Below are experts of layer 4 (counted from 0) of a mixture-of-experts language model. Rows are named router (the router's row for the expert), gate (a neuron's input weights, with its number), up (a neuron's input weights, with its number), down (a neuron's output weights, with its number) and show model dimensions 0-127. Each number is 200 + 20 x the weight over its row's rms, rounded and kept within 0 to 999.
After each expert's rows: a language model's description of what the expert responds to. This comes from a sample of Wikipedia text that the model never trained on.

# expert 43
router,221,247,203,192,231,186,213,197,216,158,199,168,178,212,220,215,173,207,188,197,197,179,206,201,152,175,210,215,209,193,214,227,215,224,213,192,186,183,169,215,221,220,202,201,206,204,212,219,205,186,219,215,214,190,170,247,234,216,195,194,167,200,204,232,207,210,195,223,211,263,231,209,171,202,169,211,216,192,167,251,227,176,193,182,187,237,209,189,209,209,175,205,211,213,199,228,198,197,228,169,224,198,173,205,214,214,207,209,197,188,198,200,211,170,211,197,208,208,217,197,218,178,197,162,203,188,180,190
gate1,241,252,180,198,182,157,215,216,204,211,198,169,207,193,215,181,195,200,181,183,189,180,203,239,207,192,198,215,182,202,180,224,219,213,180,174,170,212,207,200,169,213,214,202,225,172,191,185,182,167,206,190,211,187,207,234,232,186,198,180,222,248,200,218,250,174,184,253,191,222,216,200,189,188,190,177,222,206,191,218,207,206,211,207,193,189,213,190,196,201,175,196,188,189,220,197,199,166,167,186,187,148,217,196,232,181,209,202,202,193,231,206,188,189,208,197,223,180,202,167,202,200,214,215,191,183,188,239
up1,160,177,229,192,198,176,202,168,215,218,223,215,220,206,199,210,191,177,212,205,181,212,156,214,208,179,213,248,230,203,209,177,197,210,231,198,199,206,187,216,238,202,190,238,156,204,219,170,214,177,202,200,171,207,218,182,201,207,225,182,197,211,232,188,201,173,197,228,188,189,210,193,205,180,186,179,208,190,192,207,180,212,213,176,188,223,214,175,188,197,200,193,160,193,171,192,192,208,220,247,173,248,171,165,206,226,222,231,196,189,217,235,194,193,213,197,196,202,201,228,186,234,222,197,213,186,222,224
down1,189,207,235,190,172,209,206,195,225,197,161,241,211,223,201,217,206,215,196,228,236,217,180,192,191,177,197,194,195,205,206,186,176,167,205,206,223,231,192,211,207,183,193,206,200,189,255,212,181,206,185,203,183,198,168,178,195,239,203,190,208,198,212,210,210,196,201,184,223,177,210,225,186,175,196,167,199,219,170,198,190,191,179,218,199,225,244,211,203,135,233,180,191,199,205,190,235,241,205,234,215,195,191,187,200,220,202,161,199,208,186,244,218,172,188,193,220,194,197,193,175,173,212,207,224,191,202,172
It responds to: Infinitive to and modals. The word to before a verb, plus modal and auxiliary verbs like would, can, may, will, did, in running prose.

# expert 42
router,189,219,214,171,190,141,194,196,219,170,203,173,174,202,183,211,199,219,211,228,205,216,211,216,181,200,207,215,181,180,211,211,198,181,183,172,158,189,182,188,200,163,206,209,185,210,171,170,193,184,191,196,196,205,169,245,199,228,182,191,199,184,163,215,187,238,191,189,186,225,160,200,215,197,196,214,212,196,197,209,192,209,187,191,220,233,198,161,221,224,187,168,203,202,195,205,220,199,189,205,222,209,219,184,194,165,169,162,180,167,220,201,222,240,211,179,213,191,223,216,169,225,185,204,235,198,168,194
gate0,210,223,171,169,197,214,183,198,223,201,186,190,181,195,166,222,165,188,189,174,169,206,214,193,207,157,173,195,217,202,203,216,241,188,187,199,192,205,190,180,169,181,171,208,228,230,182,179,218,231,195,239,190,182,208,194,220,179,190,218,216,206,207,196,181,207,191,207,168,226,183,188,230,207,174,195,223,197,196,200,212,209,193,177,186,201,177,180,182,206,214,160,217,184,184,187,230,184,219,168,196,233,177,198,171,171,190,169,192,167,246,186,215,189,178,213,180,220,192,210,169,232,201,227,200,169,194,226
up0,233,230,225,182,194,199,199,194,213,216,199,211,160,200,196,210,205,206,198,184,188,187,218,212,231,204,219,203,206,211,206,178,203,186,202,212,221,201,209,210,219,176,199,182,210,195,209,183,258,202,221,238,173,182,194,200,201,190,199,263,232,197,193,178,190,219,205,168,167,238,221,172,199,190,179,171,191,214,215,210,178,194,210,168,184,175,203,159,217,225,190,180,207,214,199,187,215,202,210,187,208,229,162,166,184,214,204,145,194,197,199,180,217,197,214,212,164,210,176,179,174,189,183,205,183,182,204,248
down0,235,208,180,198,159,212,224,197,195,196,216,204,186,185,190,224,225,209,240,228,173,204,213,158,207,180,203,183,207,239,180,177,236,185,231,218,203,213,198,167,218,186,168,205,209,213,214,232,185,234,205,193,196,177,172,208,218,193,207,176,212,209,220,183,205,212,205,209,219,170,188,218,204,204,208,181,205,148,186,160,189,222,203,202,185,191,204,176,222,212,200,178,183,210,198,191,167,193,159,212,196,233,222,217,206,171,187,197,183,250,226,210,183,206,225,191,192,192,180,187,192,210,196,200,147,212,211,207
It responds to: Space before numbers. Standalone space tokens in front of years, dates and numbers, as in "in 1948", "On 19 August", table cells "| 60".

# expert 28
router,154,214,198,154,205,180,221,215,207,190,199,175,181,218,215,201,204,240,195,214,189,216,219,188,197,199,208,204,179,176,198,189,224,208,198,210,184,161,175,236,170,206,202,235,189,219,195,231,215,191,213,216,178,189,179,232,218,184,199,199,217,193,198,212,203,245,181,211,221,237,194,191,195,177,211,210,230,184,197,195,179,243,181,190,213,206,198,157,224,228,199,208,207,200,162,196,184,176,184,182,188,193,210,189,170,162,197,196,165,211,186,204,215,190,171,211,197,212,213,234,183,230,154,203,180,168,181,183
gate0,221,201,194,228,180,234,184,209,235,171,172,238,200,190,180,228,174,241,215,199,205,190,202,163,164,256,198,205,194,215,205,192,214,198,202,189,237,176,210,208,204,200,185,250,210,175,177,198,203,222,190,224,225,189,201,194,203,200,163,214,199,159,174,195,219,189,185,223,224,223,202,179,205,186,219,188,222,167,179,235,190,200,190,174,186,200,221,223,186,230,205,178,178,188,195,181,199,191,209,176,209,217,213,216,228,187,204,222,186,222,214,150,179,210,209,215,194,191,213,225,189,211,182,232,200,211,205,205
up0,187,219,231,178,160,194,190,180,196,237,218,213,189,162,182,189,226,205,185,196,202,203,192,179,246,218,199,167,186,175,182,227,200,191,207,189,191,206,186,191,148,224,215,187,180,214,230,217,213,204,241,214,156,223,217,183,197,195,208,190,210,175,188,192,166,194,215,157,158,210,234,188,178,187,205,185,164,184,206,192,178,193,187,175,211,212,217,231,192,219,184,196,208,174,190,249,206,205,191,185,187,236,175,199,198,217,198,189,214,223,173,214,201,186,217,168,216,193,199,195,195,181,195,169,195,211,202,221
down0,219,182,206,220,170,214,204,181,202,203,221,209,188,222,209,171,193,186,184,202,213,219,147,196,214,190,217,176,213,225,130,221,223,202,183,208,213,195,193,191,211,171,185,209,179,218,231,198,199,176,228,183,178,198,225,166,227,202,217,207,203,193,180,200,206,188,211,192,205,156,172,229,193,199,199,190,192,202,203,190,229,181,200,226,219,163,183,204,178,199,196,204,196,190,204,210,229,197,152,166,195,227,178,228,220,174,206,196,172,235,208,243,206,206,192,182,181,190,200,212,220,178,241,195,232,217,211,219
It responds to: Parentheses in measurements. Opening parenthesis before converted units in infoboxes, as in "232 lb (105 kg)", plus prime marks in coordinates and dashes in season ranges.

# expert 2
router,216,229,162,208,172,177,201,170,225,203,175,192,208,196,186,231,183,193,208,206,192,206,194,211,206,193,232,170,222,196,224,235,214,197,185,194,208,226,191,198,221,187,142,248,175,202,179,220,214,166,211,204,188,204,151,227,214,206,205,217,203,175,189,199,207,221,195,209,226,203,189,189,208,208,199,224,224,178,183,231,210,193,196,164,186,200,197,171,230,197,184,202,186,219,205,202,189,206,147,189,208,174,163,176,190,209,157,164,179,217,190,185,226,191,226,191,203,173,198,190,189,210,207,169,221,200,185,176
gate1,210,235,176,236,213,197,174,227,227,195,218,201,192,215,173,224,198,189,211,200,221,206,186,189,220,229,234,183,219,219,217,217,217,200,209,169,219,226,239,235,153,196,180,216,203,212,177,211,247,141,206,197,196,224,201,229,192,186,188,191,208,231,236,215,188,161,218,210,187,223,193,176,198,174,189,203,194,201,197,225,187,197,219,210,174,193,193,208,228,230,212,213,213,212,170,203,194,211,196,178,199,175,217,165,185,163,188,189,217,176,169,190,194,212,203,184,217,218,218,192,218,220,203,199,184,220,193,175
up1,200,201,189,221,198,209,214,200,210,210,195,216,220,205,173,210,178,221,194,179,172,185,218,183,232,212,176,212,195,203,217,204,197,190,181,225,186,247,195,212,203,206,148,204,161,238,180,185,221,155,227,216,192,207,249,214,187,186,214,216,198,250,227,192,200,197,219,187,199,201,172,193,188,181,195,205,207,155,206,211,151,189,196,200,176,205,175,207,201,174,229,164,180,191,187,202,193,210,178,217,201,223,195,177,221,212,198,204,219,213,205,223,231,195,196,204,235,194,226,224,193,243,225,236,179,200,204,213
down1,202,225,181,220,193,224,207,232,201,229,184,199,164,183,198,197,167,173,188,199,217,188,224,197,187,189,206,205,212,230,170,188,189,234,187,188,214,191,179,212,231,177,200,187,178,157,211,251,189,223,196,178,182,213,172,226,211,213,209,200,180,205,191,204,171,213,197,185,193,161,226,211,191,221,146,196,229,183,182,214,213,183,190,208,217,218,207,206,183,173,240,189,206,203,195,192,191,175,195,177,210,216,207,234,221,235,188,167,171,208,222,193,201,160,195,218,201,187,216,205,153,206,233,203,189,214,182,184
It responds to: Single digits in numbers. Individual digits, mostly the first digit of a number, in dates, scores, vote counts and table cells, such as March 3, L 67–87, 1983.

# expert 47
router,230,201,184,209,188,171,197,209,207,219,200,178,193,222,230,183,199,202,195,212,224,207,173,208,183,195,195,197,214,180,202,234,187,209,208,183,202,186,192,204,202,209,170,254,191,211,197,181,158,201,217,202,200,220,160,199,217,209,212,215,183,197,153,225,186,172,202,181,227,207,174,178,196,197,180,233,217,190,177,217,200,176,166,172,213,186,200,166,215,198,168,158,196,209,155,198,209,201,198,191,224,153,211,192,222,156,178,187,181,200,195,180,196,179,201,226,220,209,193,239,208,212,162,173,213,202,222,169
gate0,224,227,175,205,241,194,188,180,232,201,209,176,177,210,222,194,199,187,190,187,181,206,199,213,198,176,171,186,221,205,200,217,233,205,202,181,220,189,190,179,170,192,201,227,211,180,215,188,170,187,156,161,212,203,232,198,187,205,199,212,196,181,188,205,213,238,210,206,184,218,248,152,243,193,220,218,205,170,191,197,217,178,218,211,194,164,218,195,197,196,148,166,238,200,189,193,207,203,207,206,221,183,167,205,167,191,191,206,235,190,218,218,195,198,214,166,214,202,196,204,195,202,197,217,228,222,219,231
up0,218,229,225,214,179,231,204,187,203,232,193,222,167,195,229,176,199,174,175,156,201,202,184,180,201,198,208,202,218,195,192,202,202,151,222,217,178,202,209,194,214,192,191,182,171,170,206,195,218,227,208,182,176,198,212,224,243,222,184,217,143,203,218,199,191,179,202,173,188,195,236,212,149,227,211,204,206,193,166,207,166,187,183,184,157,195,199,207,205,210,205,225,203,217,193,218,208,186,201,174,207,182,176,190,194,211,198,206,216,202,179,228,205,177,211,197,138,194,235,210,185,208,189,172,192,191,192,203
down0,189,179,196,195,221,220,208,168,185,222,224,227,227,184,241,171,233,183,192,188,170,237,193,194,193,190,221,195,193,219,209,223,189,176,219,154,196,196,226,187,210,174,186,175,190,187,227,183,205,223,220,204,210,214,190,173,204,202,193,202,207,214,229,208,215,227,212,185,199,194,188,239,152,234,179,184,194,197,197,242,188,197,184,197,169,211,177,197,237,229,207,222,174,184,195,171,200,204,204,212,199,213,191,207,202,200,232,239,184,192,216,200,186,208,214,174,147,176,195,238,208,223,195,208,216,199,233,207
It responds to: Digits in codes. Single digits inside route numbers, catalogue codes, times and table numbers, such as Highway 4(7), US (7)6, P3(5)1, 4:(0)8.

# expert 54
router,215,227,207,183,185,176,209,165,225,222,206,195,183,200,177,193,203,206,189,206,236,189,185,205,215,221,210,175,200,181,233,238,190,154,214,211,175,179,162,198,196,185,167,229,170,210,205,216,213,173,205,205,205,203,199,209,177,193,154,230,202,204,198,191,205,234,190,231,213,209,215,232,206,199,218,225,216,182,168,214,175,223,199,156,197,189,180,213,220,194,171,207,182,231,175,216,177,181,168,179,225,188,195,192,172,191,182,202,191,218,185,190,188,202,222,206,234,204,196,211,187,202,142,161,209,210,186,195
gate1,202,225,191,184,218,166,221,212,252,192,223,187,190,188,199,202,213,186,184,173,204,207,166,197,206,209,202,223,202,176,223,200,188,178,191,150,215,178,241,218,157,185,220,215,203,188,196,213,185,189,238,187,206,228,215,211,211,187,194,223,197,209,175,196,221,175,194,199,238,230,216,197,164,198,179,166,244,228,188,209,211,201,219,213,204,168,201,209,215,222,227,221,143,183,221,215,179,223,183,212,216,188,183,200,207,194,180,181,209,182,178,187,183,213,182,195,205,204,189,181,181,209,224,233,204,224,176,220
up1,176,196,210,204,178,193,216,183,215,189,158,234,215,235,175,198,181,203,196,215,217,210,204,174,195,204,224,195,164,195,226,215,232,182,195,206,191,216,189,201,203,191,189,217,193,210,151,162,220,208,210,209,192,201,226,191,179,204,213,200,173,194,188,168,172,220,189,204,178,192,227,177,225,202,195,150,204,209,221,219,190,197,221,195,207,228,220,203,173,191,214,215,179,181,200,196,196,207,187,175,182,208,244,221,211,205,227,233,266,203,240,206,217,192,204,201,227,186,223,188,173,232,232,217,186,196,235,193
down1,179,169,216,212,168,193,233,193,187,196,195,222,200,208,171,181,226,169,204,221,197,201,223,178,188,179,217,220,235,218,180,171,212,205,178,192,210,196,177,182,228,172,179,200,208,187,215,214,185,210,227,221,197,222,192,206,188,214,227,213,215,217,173,212,189,209,190,224,217,216,208,188,216,140,214,207,189,189,226,220,213,155,217,188,207,177,198,212,216,183,227,210,195,174,186,197,185,202,229,211,206,212,226,245,184,248,197,227,196,195,215,231,234,193,179,196,197,172,220,198,160,195,195,198,240,239,196,191
It responds to: Digits in scores. Single digits in scores, tallies and statistics tables, especially after a dash, as in 1–1, 1–2, 0 in result grids.

# expert 16
router,205,219,169,176,207,191,188,163,204,167,208,163,200,227,172,216,205,212,192,207,216,200,229,205,194,168,229,203,158,211,227,188,186,206,183,185,173,213,174,209,212,212,183,226,199,213,200,231,202,195,180,214,183,209,175,204,220,216,165,217,178,159,178,207,213,191,174,206,197,218,229,215,216,196,159,198,213,198,185,208,172,185,161,181,208,207,205,194,213,209,191,175,204,221,171,234,175,197,202,207,226,166,163,218,161,179,187,173,190,186,195,195,222,200,192,232,223,216,226,211,219,203,180,202,196,161,165,175
gate1,208,211,193,182,230,175,187,227,239,177,179,195,191,202,195,195,186,160,206,179,183,180,197,229,190,190,205,176,187,198,190,175,223,232,185,178,204,225,189,197,200,190,206,197,244,208,207,213,191,235,231,216,203,179,215,223,174,172,183,170,226,212,190,191,217,174,163,200,208,206,231,205,175,199,197,193,219,165,195,250,217,194,215,193,175,205,188,228,213,224,207,196,173,205,187,208,166,179,230,198,185,191,184,194,208,189,208,232,218,147,191,242,183,206,204,206,221,211,234,229,206,191,182,177,179,180,179,182
up1,165,200,206,186,198,203,215,171,186,159,220,225,197,231,200,203,194,173,197,186,183,171,197,195,217,193,220,196,193,161,200,159,206,192,168,180,209,223,209,194,232,207,208,231,158,212,205,174,212,176,214,191,175,247,223,193,203,193,194,203,209,228,203,188,187,182,193,213,185,215,180,194,193,210,212,166,198,201,207,176,215,223,160,207,178,256,183,196,197,185,191,177,171,193,175,200,217,238,204,144,231,207,208,177,233,241,208,206,211,208,223,204,205,229,214,203,187,201,194,206,166,218,220,213,205,213,214,190
down1,186,214,206,208,211,201,186,207,188,170,202,187,185,204,190,196,221,206,221,218,208,181,215,180,217,208,204,192,178,186,205,225,254,218,193,226,211,173,220,202,197,198,166,195,221,192,228,184,197,204,181,190,209,168,147,182,182,200,207,189,174,192,162,176,195,212,192,189,216,175,206,209,183,214,190,212,199,192,233,186,205,182,196,155,207,174,197,215,213,239,187,229,215,204,154,165,165,195,192,194,203,218,226,230,220,200,248,201,176,167,260,213,222,174,214,195,181,183,206,197,187,194,199,190,207,190,201,239
It responds to: Word-initial consonant pieces. Single or paired initial consonants starting a lowercase word after "the", "a", "and", such as w-raparound, g-rown, fl-utes.

# expert 34
router,193,239,189,181,219,199,181,185,219,193,175,164,204,204,189,179,187,237,224,230,184,207,198,201,184,181,212,202,173,188,242,243,207,190,188,173,184,171,197,208,210,205,150,189,216,205,206,172,212,192,199,186,244,191,174,201,242,217,203,222,190,152,227,231,189,235,201,192,207,221,184,186,218,193,199,199,212,215,184,195,185,194,199,174,193,208,211,200,209,194,187,194,199,231,211,188,175,177,203,182,221,159,210,168,210,190,191,161,225,197,209,198,245,189,225,211,207,196,218,203,199,197,166,189,182,197,156,173
gate1,222,204,168,240,193,203,205,246,238,179,214,181,210,216,184,168,180,197,168,236,232,196,207,208,206,201,172,221,210,223,226,223,236,182,184,182,206,206,195,232,199,177,181,179,207,201,191,175,193,169,185,190,227,192,231,186,190,226,243,204,213,196,181,218,202,204,168,196,180,215,186,178,179,160,201,200,235,194,194,237,204,211,195,230,182,215,217,189,200,221,212,203,174,199,193,166,224,221,195,179,204,175,208,180,207,190,232,190,220,138,219,199,212,205,218,198,191,183,186,191,195,180,178,219,201,199,186,197
up1,154,203,217,214,201,164,208,195,211,228,208,202,221,212,202,218,188,223,157,207,195,206,209,190,233,200,220,188,180,224,179,182,176,206,181,227,199,204,181,207,213,197,200,216,199,179,211,144,155,202,213,200,196,228,210,216,210,217,185,210,181,228,165,186,194,193,168,206,230,205,172,227,193,196,238,206,153,223,190,183,176,216,197,217,200,249,213,205,203,198,189,163,188,194,215,181,211,218,188,192,184,200,228,215,180,194,208,212,189,195,265,224,186,186,198,187,195,199,188,179,207,196,184,181,205,205,216,248
down1,179,182,206,201,225,169,209,158,219,211,194,192,162,203,202,195,203,191,199,191,197,211,187,209,184,206,198,226,192,221,196,169,196,235,196,197,222,226,174,223,172,193,184,217,193,173,216,172,184,201,168,229,180,218,188,197,237,239,213,246,211,229,203,205,209,202,227,180,236,213,207,201,219,200,230,187,225,221,161,223,211,202,185,162,220,210,188,170,224,211,204,204,184,192,185,206,164,202,195,218,208,230,233,195,207,195,194,190,156,197,211,189,197,195,229,214,228,192,229,190,178,205,222,235,197,167,244,202
It responds to: Word-start c and prefixes. Word-initial pieces, mostly c/C and prefixes like un, ex, re, ext, ret, such as "un-official", "ext-ensively", "ret-ailers".

# expert 49
router,226,209,180,206,192,194,211,169,225,177,210,184,167,228,181,215,202,210,172,223,219,200,197,204,206,207,203,194,170,175,217,212,213,187,225,162,205,194,174,235,193,165,201,226,216,230,208,221,198,198,225,208,193,199,179,209,202,199,225,230,217,157,188,157,159,186,196,238,253,228,197,223,190,204,217,186,227,210,197,212,187,186,182,156,175,165,193,202,199,195,190,205,198,207,149,208,187,208,153,192,217,185,214,174,179,174,189,192,212,215,217,183,196,213,199,231,203,215,189,217,192,220,172,191,212,194,204,196
gate0,201,159,145,205,172,184,188,193,217,178,158,215,189,212,176,200,167,192,183,190,180,193,203,199,191,199,193,166,172,210,210,202,224,193,209,199,248,173,208,173,191,206,192,234,210,218,190,193,191,173,213,195,202,244,189,222,201,168,186,195,226,206,207,189,238,189,201,251,207,194,184,217,200,199,233,219,204,195,213,216,177,227,180,217,185,197,205,207,206,162,200,205,248,198,187,197,220,183,193,193,236,201,200,220,220,179,198,193,241,201,203,194,147,202,162,194,224,217,206,208,192,229,191,181,216,189,201,192
up0,213,180,210,223,166,195,214,163,234,197,201,186,167,214,191,207,176,192,178,219,214,178,206,167,190,201,208,173,184,190,194,183,214,211,221,203,223,198,203,177,194,212,209,227,224,219,197,243,205,188,230,185,193,250,210,185,213,190,211,198,208,177,218,171,202,211,208,181,216,186,225,207,201,192,190,163,154,251,208,228,163,182,191,174,185,193,193,168,193,163,175,213,202,221,198,190,211,204,182,185,248,183,193,212,236,190,176,177,200,221,187,200,179,179,187,202,201,200,221,235,173,213,171,177,223,196,192,190
down0,189,204,187,203,156,182,213,163,195,199,193,196,166,188,202,196,205,200,213,203,184,188,194,181,199,205,197,173,197,191,152,184,193,182,194,188,211,175,200,166,199,216,185,232,168,208,234,190,186,171,216,229,181,163,178,160,189,182,194,219,216,199,218,241,195,217,201,181,171,184,195,230,197,206,188,184,198,200,201,213,203,190,158,178,210,192,185,239,203,227,211,203,213,197,156,220,208,232,199,197,200,198,187,233,195,172,207,225,187,211,204,182,159,181,227,170,181,190,212,191,153,235,213,223,189,191,239,209
It responds to: Symbols, URLs, LaTeX. Slashes, backslashes, braces, underscores and quote marks in pronunciations, URLs, units like km/h and math markup.

# expert 11
router,183,241,225,195,192,193,216,175,255,207,206,205,200,215,200,195,202,225,183,188,187,171,207,217,182,200,190,192,214,191,222,226,193,146,201,210,171,180,178,210,193,181,189,226,223,231,176,184,203,207,221,198,204,201,197,191,230,205,209,176,195,208,171,202,200,217,197,196,228,229,204,197,169,202,194,250,207,193,158,183,227,240,204,179,197,195,181,162,223,209,165,157,217,223,212,210,211,201,197,202,200,171,197,166,175,201,195,189,219,225,200,204,224,188,215,205,246,204,195,215,209,219,144,192,202,187,186,190
gate0,194,219,187,192,226,218,179,184,245,163,191,220,180,207,234,218,201,180,199,173,228,217,228,194,189,199,233,204,235,172,210,237,213,211,176,218,211,208,208,191,198,190,219,230,197,228,204,209,214,205,186,201,220,225,197,205,185,201,176,215,184,217,203,188,238,181,192,206,170,228,221,196,199,234,207,258,213,192,186,214,165,228,155,187,205,193,178,207,265,211,180,206,228,192,214,202,224,220,212,192,202,168,206,190,198,193,210,199,230,158,209,186,200,196,211,185,194,194,197,170,182,226,202,216,194,199,180,191
up0,212,212,226,179,179,208,212,161,182,219,213,196,206,163,178,217,196,195,197,215,215,226,172,197,205,205,189,182,226,217,168,224,170,228,198,208,218,203,234,213,211,189,221,224,188,207,193,224,222,194,230,203,209,182,241,194,174,204,175,147,202,193,182,190,192,204,219,155,192,160,232,217,164,166,227,185,206,214,201,199,186,191,212,193,192,210,203,187,204,197,178,201,194,227,185,204,204,203,208,156,195,219,178,184,209,237,220,202,203,208,192,208,227,202,184,194,157,209,199,179,190,200,226,210,181,190,160,147
down0,206,174,231,185,211,194,203,200,171,213,217,223,224,192,189,168,258,219,144,185,196,195,180,173,210,208,206,202,179,185,203,180,208,213,185,211,222,207,177,165,190,196,217,204,188,174,194,201,201,211,201,213,197,177,205,203,237,219,197,198,221,203,203,203,159,216,199,163,174,173,235,245,148,224,203,189,194,195,221,238,187,189,228,225,218,217,190,179,198,192,185,203,186,195,222,205,192,201,164,150,205,206,188,218,230,232,201,223,192,212,189,201,190,186,202,213,178,205,185,204,192,205,209,184,173,190,239,185
It responds to: Final year digits. Last digit of years and other multi-digit numbers, often in tables and date ranges, as in 200(9)–10, 201(5), 197(8).

# expert 12
router,220,207,213,202,245,196,245,187,214,204,206,176,230,210,204,228,189,234,184,215,209,202,188,171,191,224,236,194,166,201,242,192,217,198,189,211,176,220,197,200,208,198,162,227,242,210,190,219,225,184,181,214,220,183,192,218,178,201,193,201,186,200,192,190,175,217,177,206,175,221,190,203,236,213,186,216,220,209,179,195,184,182,171,188,216,168,217,175,181,212,188,163,163,233,216,235,166,197,189,187,197,169,194,152,174,197,195,177,196,198,239,205,225,192,213,177,193,215,203,183,200,188,175,199,199,196,221,178
gate1,217,197,214,197,210,191,230,225,233,190,231,184,210,208,167,196,170,199,206,212,196,219,175,203,219,221,247,213,199,176,234,202,168,219,189,192,175,191,188,222,171,214,186,206,213,179,214,207,240,186,223,193,208,207,178,199,179,188,172,219,227,210,149,184,201,183,161,232,174,231,204,173,217,214,213,191,208,205,207,198,221,210,184,231,189,206,253,187,201,229,186,209,155,167,215,210,188,188,227,218,205,153,180,200,220,189,211,203,181,181,194,198,214,178,235,195,194,214,202,201,204,210,194,238,204,202,202,202
up1,173,198,228,233,207,199,191,207,185,197,200,237,211,183,203,215,194,178,189,192,210,186,210,179,181,220,212,200,179,180,187,214,191,183,200,211,212,236,198,185,220,199,201,250,196,209,199,165,197,202,204,164,182,243,210,210,240,189,178,188,195,212,168,169,231,166,200,212,224,155,205,214,207,204,184,212,223,204,197,186,215,214,212,183,220,234,200,226,205,166,229,221,201,165,206,176,157,240,193,170,159,224,221,233,210,192,183,217,206,217,208,176,210,198,207,177,178,184,184,237,188,197,200,184,219,201,183,192
down1,173,219,237,212,181,157,212,229,179,188,178,207,215,201,165,210,197,190,202,215,213,231,194,165,219,196,202,242,211,206,193,197,173,199,205,242,217,199,211,219,197,192,187,246,205,167,185,162,194,216,196,203,172,215,165,192,193,211,206,244,189,241,188,209,177,221,232,205,188,214,229,220,212,231,192,195,219,196,154,216,218,203,216,173,176,191,199,208,201,201,180,219,209,172,197,206,209,209,234,198,225,213,193,201,234,188,248,201,190,205,219,213,220,198,207,219,180,193,190,213,189,198,169,224,214,201,227,173
It responds to: Word-initial fragments. First word piece of a split lowercase word after a space, such as ref(use), dev(oted), inv(ested), opp(onent), v(ibrant).

# expert 27
router,213,220,185,200,177,198,227,171,200,222,191,167,214,216,210,206,188,239,228,193,196,203,202,187,168,193,198,166,196,189,247,199,227,198,179,196,206,228,172,207,198,189,221,195,211,216,176,205,222,193,185,180,186,187,150,215,224,230,182,216,181,212,193,181,186,235,194,243,193,206,197,173,195,184,203,209,210,187,184,202,244,192,183,171,230,201,180,204,204,199,172,183,179,207,182,246,172,205,210,196,207,169,184,192,175,205,179,176,168,207,209,212,217,174,194,236,205,237,184,203,166,206,186,189,208,151,187,215
gate0,203,201,192,236,192,211,195,204,217,248,200,211,191,193,194,191,186,226,199,234,207,190,188,182,215,193,163,220,220,216,206,173,211,198,185,162,211,167,186,188,194,236,187,220,204,211,162,189,200,203,219,219,213,195,139,202,194,190,201,192,211,225,223,248,183,222,233,186,221,188,199,237,213,179,203,244,228,190,217,194,203,237,179,207,209,185,181,226,205,227,210,171,209,207,229,183,190,171,193,196,207,194,206,217,200,199,207,161,182,212,238,193,218,219,223,202,170,194,187,214,195,220,206,213,190,242,170,187
up0,208,218,238,199,203,197,171,217,188,202,213,226,224,179,186,190,166,171,202,177,196,235,179,206,214,194,216,193,198,235,225,197,199,216,200,212,235,201,211,183,171,205,223,229,202,204,204,212,247,200,224,255,208,217,200,218,195,235,194,192,204,184,172,194,159,202,205,187,167,194,217,217,201,200,217,205,180,235,196,226,192,178,186,165,191,194,156,166,206,231,194,220,191,223,187,210,184,201,202,163,209,199,199,225,210,195,232,180,225,231,187,205,203,198,229,189,167,231,180,214,203,168,210,194,176,231,201,203
down0,189,185,218,169,209,224,187,205,175,192,217,194,187,189,221,218,200,186,222,190,206,201,155,188,212,211,202,205,219,196,164,188,209,184,209,218,215,192,218,170,194,194,198,223,182,186,203,235,222,205,209,221,180,213,156,211,222,213,179,205,224,203,239,210,172,227,218,179,220,171,221,235,209,196,152,208,189,213,217,224,205,200,172,207,213,205,168,204,201,186,199,210,185,231,185,214,194,225,216,162,184,194,167,206,226,210,245,235,199,218,186,225,187,206,223,204,145,193,196,175,218,229,214,199,172,237,212,204
It responds to: Indefinite articles and quantifiers. Determiners opening a noun phrase, mainly a and an, also one, some, any, several, another, often after is, as, with, commas.

# expert 22
router,181,209,185,198,198,170,184,173,203,229,201,157,183,238,148,179,197,240,213,221,205,206,191,166,211,195,209,180,174,180,203,165,196,212,211,156,184,206,193,192,189,221,176,237,200,218,184,196,196,188,209,193,228,189,193,200,200,193,199,193,185,218,177,208,228,210,193,217,212,229,194,213,239,211,171,209,220,191,176,207,201,194,201,179,186,216,212,175,225,209,189,182,218,218,173,226,182,170,184,181,205,189,178,199,187,178,192,150,208,200,210,185,212,180,214,236,197,207,227,202,169,226,195,197,229,212,139,183
gate2,222,195,229,197,177,234,193,165,232,220,183,186,207,214,163,174,213,188,225,199,206,231,199,197,185,206,208,237,203,197,213,174,175,182,187,198,190,194,184,217,200,184,215,210,205,205,156,179,178,189,203,163,230,177,218,194,184,193,191,203,224,218,185,227,233,195,189,181,234,201,211,223,201,218,215,181,264,184,182,196,209,216,184,227,174,189,175,203,216,182,183,161,218,226,222,209,210,201,203,206,239,211,179,208,219,174,196,191,220,172,192,184,192,202,179,218,205,187,235,210,162,186,236,201,212,193,211,232
up2,174,198,213,212,228,180,199,186,179,210,202,199,204,203,211,257,193,168,188,182,204,187,213,210,211,198,182,190,181,220,208,168,213,217,178,206,188,178,179,213,202,185,184,214,199,203,212,214,197,178,192,195,170,190,157,187,219,196,204,197,205,199,216,179,231,207,232,214,226,208,187,196,206,225,219,195,173,203,199,182,222,191,205,192,198,197,192,183,166,179,242,269,204,199,173,181,216,177,173,220,211,166,242,207,200,242,160,215,196,241,190,205,227,206,199,201,188,209,220,224,190,167,157,165,201,195,187,189
down2,223,215,160,170,213,185,174,193,205,177,213,211,146,185,187,235,193,234,179,157,203,205,221,198,203,204,202,215,191,215,182,173,204,213,218,209,213,211,215,179,198,211,227,203,246,214,193,190,219,200,223,175,226,178,217,194,196,186,180,165,188,193,211,198,202,215,231,196,199,224,192,203,226,203,201,203,151,187,162,192,185,245,222,221,193,161,210,212,176,213,159,199,220,221,183,237,205,197,231,170,209,195,238,219,202,206,194,205,178,191,207,226,204,206,206,172,187,224,216,215,213,188,192,171,213,197,189,220
It responds to: Generic category nouns. Abstract nouns naming a kind of thing, often after "the" or "a" and before "of", such as name, term, form, genus, birth.